config.yaml
experts_per_token: 3
hidden_act: "swiglu"
normalize_top_k: true
routed_scale: 1.0
init_std_router: 0.0279
lr_router: 0.0017
norm: "rmsnorm"
learning_rate: 0.00148
Below are experts of layer 5 (counted from 0) of a mixture-of-experts language model. Rows are named router (the router's row for the expert), gate (a neuron's input weights, with its number), up (a neuron's input weights, with its number), down (a neuron's output weights, with its number) and show model dimensions 0-191. Each number is 500 + 40 x the weight over its row's rms, rounded and kept within 0 to 999. Numbers have three digits each.
After each expert's rows: "mostly gets" lists some tokens that are sent to it at least half of the time; "comes before" lists some tokens at least twice as common just after its tokens as in all text. This comes from a sample of Wikipedia text that the model never trained on. Tokens count by the router's weight.

# expert 2
router:437521509536446529585434501458572503531451512462514474491480518468475553502546494421452480506572431460497497462433464476512440449514475521566594500540532473541542565495515538535564536523490490476511509506522525499496534516521500464569513535542533550443542516458485588512499464454477530503510472504401494504500531493533517541514521564533515487507444515503448527497538497549497529535471432383508501474532479597540567486512536491467433532441492435455527459517519481539499535499497546398469550517562521485501466439510480533546502543525435473557537530491457445431457494526572460435
gate0:453457570525503518493526459518536465553525483502505443502469505500522422504479503527528502467465552545465541548588518474509481436516498517549418476529501483490534510427529489457538505524548448494582508513497548507563577492486497405498436522521531467482501496452505496466414530493547535540463552505539505422524454491520504503577502490530545544454526504538491514535457446477470544540546516409462471605560408515543621500497584484494421394527507515558525526475496546466483522449489514478455434493533422471524479490499516542501464537443490515529512462465469462532470445485506536482
up0:529493450535505527513529476522505454438494433503421477521457499490501473444559475517498473541436528440496501459476457558462513479507475471548545492552505493477476474522586461510430486533494470550498508536468510516503445469514488556485552426406524442527476455458478491498468525504535514523492523483542488442423531446584528469591512457523470433498493518476567533479465575461456426444524594501551498533399610470462437497518500500533510576491491505502544508490509561487464466546567443498440470491546475591507438527553548557585448544464493495522501492520516492471506497529456482509
down0:451485463433458489506461416414456541483473471511512484470414508471514486464464472474550493483418467510480550520486482497510465574520560499511503458501562549531560443476552465471527586541533541468479496469503500481426519487528507543524473599490521506552488521453518429498433541482503443493469489493422514475527490443478517495548548478580517513514502490520561558481483461500511405490536500472481399450518496493471457528406568527516508534444390484495427480528481593457451505506493483478514429515515474485506507458500462538553457554531482493421509473493462498581530483516496487421
mostly gets: " \"", "===", "|", " (", "====", "("
comes before: " ", "-", " The", "The", " Born", "A"

# expert 10
router:493513517481470550524503512462586522550508564535505479505489523418484529466562536516500431513560418494486505505475476473464504434437520545523540500518554520546523508464555524585448525551526538506507523509494450580541505557543485461537489527495422521502513441443516567521498481489480553509452524523428468429515571501557502565517484573575536494553454453550457555518573564589511539495468444406523472500536474546520576514527569470459535526494509529458534474524532518552483530476485505461496537475498450483431464480466480484526597563536480489523499427482422473507456504508464470520
gate0:484505563485452477501589470516460478475478533597451498499548545509483550448450443555479503506462513545540435491486485486500595455427499488459460575642585447508530415498439483525445498512529508511528465469532452544486509499504485519501496429518474501491478441477498502482509467469512537521573512491589453512545482504552500493502464439486517488473551524537511473417579477524426403444498548438534490586551524483552525489461542456503537510451453527496519424535519531535458495535526483498532497527531492463519524551489490501435514503463486531483478548497558528536509501568523451570
up0:545443455498543542588481514509568542399416507456509507522573497511461528482502397478554509514509459504480378564452466483488497524559420485508529567523529489487457428505478444538500555456544515441522487527567489545525479506522455511504447424544463476447520524529502459456459480508493529457503471529525438524537507503527536485457543491491447460505440502453492471540500474493492546501497468462462493475548465457420524505485492523452529535390538581441500410505469490564410532529469499499493496526538541470527476475467489481500524599501553507496560493518537583470532510522483488516
down0:553408560507503428488487549458524569480450521494451471458458501507604516490512518541510512472500466506417476512467525515513596487546533481544497484501507488468485574516531554549461533581521552482498387487497486455522530519510621485496512490433445546493527501518522543434466416535435480487516438502544446430528512511483556489451540462465403462502513421490553509498464479520436539427518476488482525438488552433458523506535486542518489572502458530456479516490400492529449469491447507519536480511451500534452464442537544518537501450481491504539468482536519553499496499534536488515
mostly gets: " |", "|", "″N", " despite", " but", " resulting"
comes before: " ", " —", " \"", " +", " −", " MPC"

# expert 44
router:490558494536474548603529420468506476481449427550545432520511495490430528498549516461483482451533473499445513490507392490514488490487519539473464591533515495522535481532554515513482537499516506523473459493491499497510498521499458459460455464504519499446479426510465552517491467550512559523402507584502514520456559559541515516436486578554481518492438470479504560552561527536477476503504501423450513539567448565479519551517516453497464441494505494513474515535452441540494521524478392519527516515503476413423480449408471513574477518507464507499491483500529544511425431541486510408
gate0:478521498476476485474452538547520481551446534444530541484520544506535513469502505449467532513495491518589440545508504443402449519430540521513526462485543508473416475496486479509511541519476522548495468494463562466472503528449469483561538481512517472474466439481484550472446462491531418574531463514493441447418520454540470450493474462533493481543503490522479555493443486538515472499421438563384513438551471540500517620547480525504484472470514515517521525456476536513431520561442470544502437488498487554411521476508518488491607512510455487578507497532515493428482557461451422511
up0:535511471537490576551545419558415484509508510537546451543516547469446519469565453467455487448457519480478585500522529495498511526498452564524544540547495523528533512567498483557517479518401489468414519493540490428476484543484472450523467540523488588468397509462490449503488519461496441571511527461532460509494475525468536491476427469576532497485563487518530587475437500523538512562455438551468496504528590501476512534504515395495494545530508419569452549547465450465470519553502469515495499541531493487472577459485512529477528503501486506477549489473540529555485515515475418525
down0:524504504573469566574403433454526544519542470516543522520517515521534532533505462496517480406476499482566555499517491400515509480571460527485493486501598477514410469461461506476480502481466460543524483578536550487522477413443497548560539488477492521396528545564470506523492457523480479500503523480513504502444503606501533500454548482520524521518449491483522558556514449509488563508429531511525576491505466458482565469461398496453452548511489484487482419517410452537501512539482469508466574513557577495425515491495506432505483505512472504502484452474468494522527489497495552545
mostly gets: " century", "See", "Biography", "m", ".g", " centuries"
comes before: "–", " |", ",", ")\n", ")", "8"

# expert 16
router:465483482515504604521498436502521478546453492489571475457457526524525526456516466501517491482526457539441485432404450541443473470423482440523520548503553519518479484477556479529528482431517487531553478511409437521515552516467483481522522517561499511497512447430567552535491543513523514564513469527488526419525528577494477511547503512508530534527470450455567596541531493563515466547542517446512504498536544612463552439513529537481484507447470540452453474568510455476495445550430521480538533544505459451493493435536499553476473542498498474485535421482451435485429436488516516539
gate0:439548532452534541496535513519507530546462419454500493470496461592474543567512430482466544506518536569481504540459467562448529549517439505480487518518566574501550443484412475485480496516533521468598516444516573514520505505463513575401506437573463491555485462447491522505436481520449511533529428514512491557448475559479587475502531516481462543509484555487485442534422507454445519470455530521493458568439465527524528565564453526513522539554557520501525444525480538472471524442447465479537506533463545488438445487518492478472503436445462460510548475495498498494514464483515542514
up0:487512537546504486569568563497421420504502549499441547476512579441473454461486477527478520532429428527547537546571507499510535514537549477490516483490501508440522545562475626501460480534548461424474449466555467551544452475539462488571549441481511488522486518527491534442510535507525512478508559529573502450518452502553486542463464501495520521541498474448492497486555494442492527517483495520520532463580478367469552529437559475460538480486524502494535495532565466495527538572518520469407461448490515465492486518463515501463494556523539569482495598446523486522549485523480492527
down0:419539447491479465516430514526591518517486515523475463534447474462532489493475460550517515496515446465618543500452503493515503526550517412504475450466548575488530483542535497404483553508527486535536461436573515594560516551540560445504518492507499541414532532521510467449477505490464504475510478567515468481482576507488547483539496583468556420505508532486544483493569494489518439490471530499460480507466450473566461521531497453484465487455568465552519511441501573507477469519473531524479570491500494406539544536496548552540543541526466531425454457494504532490485517563430543477
mostly gets: " member", " head", " coach", " President", " director", " president"
comes before: " of", "9", "8", "7", "6", "5"

# expert 50
router:516449537512508536557520459483498476517516460452549481436465584493436520475540443409460482455466475514513503496511458457568478469472493503496482554575537568530496498520537418567530479579547531465516543560492462515482488501527444487526461541501519514466499453487517541457506521493447524503482467550520520439442517469559497517497510547483520505508465517548475613501454602605528442510527488442518476530513515571432455481526523450447450501416465520453541366553500457514508480513483538505469533468464531428488385449484488498500509532450480503498542528465546508500502447506502486449
gate4:518602432500565524491521501488407547547548539479510538537500558514479544501478550488479527463468451524504527543407535616513535560426514556427539493531558368501529499478490500488529502504518550535497487525475514429492483508479450505555457546466519585457490522539437482507607546489493540543472566512535480536449522463490508499558521448447486534508492462491483512475430532459511519478459476517423510520449529470468484482541513479454505516483445567521484455511465493487501491491479471514512483468506507585507424544512520477495455465449398411446456469519522529465490537455470475519
up4:442579474462484516570519506520534495499504485481511523553512444505470542584487480482587531499532534489588499467485515477487481536521452534514425473520575494492509458519482547453521520553588561571618486514525543499531453494459468465439587522522571464533430505491491495500522552469560509552457446492513517443522507564494463495564465489512480548410539480507577458530517502517482505514436500551442509457495502430545509510479474502515548555498559487486466550493469566530469533446483502486544536451570504561577479537509568483451524541524504520418551543454460513492486533567478446506
down4:456515562521538551571498477471527509524522486454506475494506447516545463535439459418477484469456482531462509547559385446451523484477458443512470502498566593477506421464471451481535508479525478558558432498481438469495525495499410456523519479467469507501487479500541525467448490427484460512515469520509512454477507530498548514601547486487552440499432486446515449546498542505458537549409572506508472512466490466455445508490506518527555477500590563477589557538499504505518555502545519552502423459508519482546475501563566594525435546504505544524480497535528527469490496506503535435
mostly gets: "American", " American", " local", " African", " Binomial", " ±%"
comes before: "|", " ", " first", " •", " same", " United"

# expert 3
router:462449418541518548615442468518517457538535474509494497498485549519493491496556472491467440556536465539464519461489488536532488518473472459516510509460548513475605575532540451551493476484497515454511434500448465578530513582526414502474461534454450512408497490456438497538490531489468563458439551588523470448490493437543514502467482559495502519457440461529524605520507557532503520502527435514524534535564472534490529432521540431483457500523474594538468481539528474475476506518529536584505511517476468476461447436432449520512474531512443507470552449468540504506461513494507472473
gate4:440565554515536478467443512471512544516578495453465524406593510507579524494501447498557534515547497451487494576488496509494453457494516550501485491527474530493494459473487469483413449546469516559541488447429516516550515542475462470458536561487543452510472568408500514490463566480512418469502467502548437491529482493518488515522428502551529458438414499453470548515489466557535550483485510514432495529521494488552511517515538498448560542507515522519553434505530479524409481388508522485509524394477471512532414515523479489474476532490448405497468496494530493563517477494425505510
up4:502493502505509462432550510474509442451549489476492426444475467467552502492410506478541558519519515490529470494502544516498490534483507477465546569546500546442465564538452551503428541484462498464503525506592503458519405435496540497515508389506512544481472529512425507518555425547428412575500530485432494513541513486552508483556468495602538557509514555507442541486437391497512546459525570517553526520522473536491458478504488584511510503425498505460502496500528552550440499471449540410557528499500516497496511495518501521504496551517526555514516467496487536418456507441520509513
down4:464520536589497527502537460437524538538501475563469506423456400530538508485477541557466433472526453482448504476499525509488432515465552490487548521478476540464463550544552515492507436510506478482526552529537559474486522496476505459522492505484440446470555473504496506498463583528514464511454438509497489432437524558513523567522520516580511500502491485517531448507452422563513566524454465529537481523545498543493502533469541559581513552450517492523423474556443453446454581506510532484493547530557443479511543493493486452558535436435525437536539443508436449484454386499521481456
mostly gets: " certain", " gen", " protein", " neur", " individual", " cell"
comes before: "0", ".", " |", "1", ",", "8"

# expert 33
router:431516527484445560597497460512505526543487519494491493406496522476479529466496490534420425511511494479453538451502406486516471455476477462561569489507494544523503539533486469569541484464550555499479481602507480519496528510489509477545480484491520481489484500464483564571471505493507548480480448525488483460494526485521462564494526557548453477514475466506554541566481538507523501592517491392544510523504503515557533504416501482492481469463433508426568465547521408465501501566483482458459527467406502407529431484474462474589456545481498471565507421498534532517490429457530470488
gate4:463483508533522515448575489565478516467495527478467486531507475515471444523465453501484461429570515465469413545517535500459602577501551492517544485513427512461534479574460544562563481532387497474511484452500471472492456484531537556529494588464502541545491500488516570494506556441477548526488469521546504532565466447432546514449526499532457567428534559517470485460432472508478551533413509515525444478532506579425529530534531515561502492484460433562416489560494554493476525523465466492515521530524488501484589448494472463478505539499446502437525496521477530528506501503447483553
up4:563500530450503499472479477522503504500548527502419517528493469443457569543471470579596572537525480423514443513537436551475580514493488544497463457427548543477475600528433493491494488427464552536522499485499523470530504451490485540516480552530511557472510500508523536552453497456521437465584478535576461487554548544525510541543474464519536542431475496555544462481497472455500559538464530519539507531394442406539519508512461500495514537484474454543514457531527513517497499510525566414574520496556559523468473510491530515434414512520518452419535495483508492523498531501508474552
down4:467536473512476475469526506497530474498572572558522559588577540518502461504506503530455476520422533581466539528502497458541418554516454535543531505550521480481483447500528500547478466474437430467494489445458542476526492459549545447448486487431522515435563516481476474507544486466526525507451517570503459404469418409433550550500440533490480491471492503486491600536514458538553450493565551514516502521538457584513505517534516553537451551516446551476452551428524563526509493515489442475480484489542592512564549492499529481491480515476451510464563548467471494477508469513528470521
mostly gets: ",", " because", " except", " Because", " Occupations", ")===\n"
comes before: " and", " he", " the", " which", " but", " it"

# expert 5
router:446464468484456506522431497444475501547477524560496417457492554449482541428519476508521400450537475536469500505479413512486477536436437467523495574511516531523518518527494455523532459502463492501487512549478505537488500531548519507511489460469526549477549455421480522514460492491458576511447498500521522452510524473569510568422528543466480489505467474567587516547491489591512413492488454470554479497592455564469504462466498435412437485452456497509453500548578417508504518504480432478496497513481495460470485510517513532573485546524566517472453512490524491526456483551605505424
gate0:458529371482582460466491471468555500474538530515582472516507516529505444468508488447516511537417529462532543497454518487499457516426474564505538506489550456555481480552537420478503506526475417517505531456449501501575494479456523507395435453476502471500547501561507465490454527498490537512497455509515609495559474508500515489542530523461457473532510454445506475537470496462476495494505592509501461589445498452566428473521496474460523534470454491488460420515445489551512542534516441467419539511543468479428485460536555467494512481471477488494501496494392479490479434486462574477
up0:503470440488496446460475500535507427514562534487544497477435480491531561502454529473555532499532541484569545498493493452469468478469465503519495548554578489546554448543463495535527523549445472566407499456483567504451502483538470537444559469480491530457544416478415505522525481448463471430477426520508557527499521519548468470521540546505479464527445438536534457459529485492445504529532505513554439571498500500502451436507496502490418536454407537554463453480528548536507525506562424450495457541481458493490502513573439555567432524447548483458427524502474485516534466485488553475
down0:496524447477504499493440482496509588483433547530463543496533528527541494478468448528533469443497510543481449518526490523523466541530478513488518530486447475458452493512498631456467489508412459513507470481619519484498558492512507452526489443430636484472501530471471539537468553526506486520500544449511553491527502475458484598512534402534498563535531431481548533554501469483512484435519515494512493520506450504425548501569461527515428521453449435500470503545492458518466475488485486543505441552488500501472514588507539466493463526458498493480549604534539458504525606542529516484
mostly gets: ".\n\n", "==", "\n\n", " =\n\n", "==\n", " |\n\n"
comes before: "==", "===", "The", "=", "In", "-"